Below are experts of layer 2 (counted from 0) of a mixture-of-experts language model. Rows are named router (the router's row for the expert), gate (a neuron's input weights, with its number), up (a neuron's input weights, with its number) and show model dimensions 640-767. Each number is 500 + 40 x the weight over its row's rms, rounded and kept within 0 to 999. Numbers have three digits each.
Before each expert's rows: "comes after" lists some tokens at least twice as common just before its tokens as in all text. This comes from a sample of Wikipedia text that the model never trained on. Tokens count by the router's weight.

# expert 5
comes after: " |", "|", ":", "==", "=", "Personal"
router:478458515484511446518475567535565565538435441529544505499462495479466546421444466566470512475547468547496525522550508515536478525493482478425546505475492459495479532513608487489504524509511433471555475474537513464450550447516506467514518511524533492477519495517547495429437424514521455501456441515506453428495526539495457505491488487529575410475456480466517546464545527497521480487509
gate6:495549455498499449455540437470555549557506512508523475554477541586415511464555461430516466529502564490508477465493499493504528556541471494456489449482536571581488539430433521489538516548519578505538563522393428479508477466475552420533507550471447468538520538505540514467513475507504568491508446496499405472469533493528526477497489474433471555589499476441468507536502524488553523517466
up6:538569477471480470485467524485505518511448499495513471524470481487504582535525418509517512535511499504490512540551443478553503524468465561524534487511499500474500444448443531495474563394503415467518478546498515456504549546488461565504550484508511505511452548559507476473466582537436551506468475544573436500540504548517507518440492479509410470530462499506441513437473470465483500503542
gate7:609488567457502472501466497524443555501450472485545558463460518424532510416457451419509495472494529526543448379506492476566525458446551474488505479517519563506490477470520555433501491483492508542480479442501468445415423484484611495484487493581472536453483548476489510526494454536441500484453508488465509535485556441561467424535495507517395425425520403464549515477485496545479448438444
up7:481485457545510487476560424493478397494552514552443471475484509419459582567566567551546570524523491514452546572526492497472516526456527489494496521437476530526492537519454442491554585474507534476572511447564555539629596490531464491490522505527453398581516438479468524500528487513545479476505415509543471535536523482477509456387492494530506525522432623558433534485493529505460511499555
gate8:533442535545496513554485482496482532467455488417461511539487513446558492462473489530506559569538509564524519459498595392528526548494479518436556454456479464485483481450494570502510550492529497519489503508512452540490559539562501476432548476465518471516526494560538545525503426555425512498547481536478539532466559473540477477523599451478479502548458491452560462451516544501503487515371
up8:545478521467491557520495476477431487537557504476440505493442478491444503527519469500558548471503467559454422505543508470475511511560447549535436494481455439456440540439458492475478533471526506426432491483508381493492518490580498409477450442479545524475438562538456483486567460574565522497503558479487618513482570524472504494468545516508538448486500496487516528487498471609433478528465
gate9:519562466476604552531529495477601527491478504461512500549491507517508498480509434509477517530533417475434500484446471560517521515510522423488575489428557483464589499504504528548499425584488561500485450460524514540478425445547546525451490487568537475482526493576527521439532458546536563487530477474490488472526541564502485478466517539518530550453375469469516542498514514566489456554469
up9:477517483550520477489488529510573539482509491502514491508473536512504509532484525467503580475459487572536479588552537586546502527440487443559546515427497515542502530562429477566491450535514478510498539461467470493507540500461534512476514529541515551510471481474538547477467516498520492465470506452509498535538506549480499520501529467504521501523511489486592513560514484518516466552485
gate10:472510596507557494573504511576486555461473471448449527477492527467555488493501540545494470507488516447546531583572529537456505472500456459516501525500480558567524452505440539545557442502495570500465495534451447517449490497515547574502485578538454486488530506436486504518450454472531569607587521492468457509495480551468495509541551497543501453475498477506487526503589451489569521483437
up10:529426488430551565549475534540466559515479550438436542513457540509507418455481541504540475456496558456528533567516531543437492433470550477526391504516508432430493460484471539553484483502486507507462448561452451576489512520499486539521427533525468453511482456500497459492511458452485589516531438443432476514490478476506559524563496520544585472425517452484506484541489512493513513522451
gate11:528542465505534565499463494463496588502546484481563523502496428504532493509476457525532512493554464498495554563528466490511501466554458525494515477426532535491510445527528474561478588497545505501485556501508480547533445459489493481477468443499542474504536499565508530410533465459535554514503485467538501518474536520595514489466495471512467497541543415470473510484433502480538402509454
up11:498508484608530474468549498535488541479450463475410545505558476524498443443457554482482449526558563527528491529560462544506477524529551551499576509494563551460521525532512451523463506536479432534508534543536527473544536523505480576487490543450585551582515553492548490475427516504499431581550466441458404490609524616557510468472457492490498500533466478451508454551505471364457505519517
gate12:514497492495551457493465472537532465450520492493567453566520539484491549482525488550495584560404441499501481508464515609522458555478498562476444517580492573547546466533512498511534424482500468462578542442508558498535488527481482524479526455457546485557540502502482527511502395454497456458565454501489496505468566446462540456499455424503504447409473430483479487493483498467490514537510
up12:452536447465473511449495426509545448480517533485503494590494541527479571537472548443515530479518481496531480520475548549498557511530524529464504519601496453529558461452559483480488441508457468477535464505505414573481540410478579433501579483462543553520503497464545461594508516540449490520431565532517495463485511478489522480505506484421514547515529505433537479483492481529420494409437
gate13:420497498499418556503497541552477518584504582475443542472452551522490468493501459498484534516525495467507579535477537455484476460511535552488409452461497470518506482541453506479508480490530464519513492449517519501554484461493558446501459483481589526591495578420475457549500563503523504466485488551496529494502503542491586474587539509500529479441502518438461575458548525519486523506567
up13:543526509455538492515562502481565514468525434481456504477415479522470580534522501486489467530529440432560413444514505487539541418520451479561483508504584505436483556473441451464585474478456519545389540465450467571483499430532511534462519556539514481496497472511499557512449447420462542503388554497486490442420452458554383471553495439473499499517529527449549520447531428457466525535495
gate14:488459459524583454508552553569477528464470454467497522449494540434503462522476503478515573528472426534492517440479474531489464489448473526537489478522526500421521494510475506503523553497575548562553492506504483453520588533541459501513465513528507458476539565452521497523511469630473504480520539545446542543505473510515465483502535499537491462501475556482501487479433481453533526626518
up14:482513471493465500449598437529495445452455492482480458571504558462472476486509473492553524517533533461519561562500507433555437496552532532428494556393579581484488511532488483482621530530478520498437533501501428517547458411550501482459553530605583452476571498592512534502501463484502493468473540480451530516528465545516460540469551444529533521527523515552499552505519535490518483484514
gate15:381520488554501544446494399490458491488521494518442512569501520498484545474494534543473565467469532497450492457467497498441418465514560504507521419458503565509462558503610544406508505504414496502522557555481457511407428500525473412500509492507516488505449477503485479466481487550467522513505450443522475493442492530459496485490446490476504542470488497430452465505500506595531521513475
up15:556534465523506434569464563499477523473576505475535507504532465503494502512438446449438498548498497516567486474429429437464545498460513453531536494477475449544416536568434557522530509457577608453494453522527482554452515594489481480432505474460499558484525451607477384487466516540514549486493590434433553477482521562531503475505548413457609545487534530502525595475461560391451507460557
gate16:471493473450478469480561479485450562504545424442511481587486537458489524454540528484553491529462445486512450460497532438576506480512574467474521520511502452456531523522535530513479473492472438491613487476520462589502504522530481501485444492571515484526543475524609522508481457467503534532498481627515508478498505461444504479490530525494473595554510491516585469542517496440563499557504
up16:419457454477493526539545491435508481494516482473531485510494545456509491447478470469554434481498513521501446511502556540474555512501496512478491469542474516475525432572464521471480483559478431470575485473511490595462496445558549503503503505571542505465517484532548469467520458461517474505454406519571541542465552503515549494495523488485459520557532495471489408540540526497531546523548
gate17:496609470488493506477545548406544524466493463455529504489523462563508484437519514452495519523410461527543484468523477478523556460466556550505521453530461569514459475529536487509588459491497511557521566431563550498449493562542464498491508565517580493556547493529438532531507552491477491582486584504505514471498510456486497568561495560427451516470486481525502498513506526491497496530504
up17:442407510542469498472465544472524504494532494471511542528508414485580506554460473515495547517426442451474529544528509471451445452564488536527452529423461474552484442524491496430539548499511572497516551518509504552492565502466560576462455454419559467573450556478468414519540526465447500486533514544425450533496448496458502531535502539523544568560512519463508502505451447468510546518572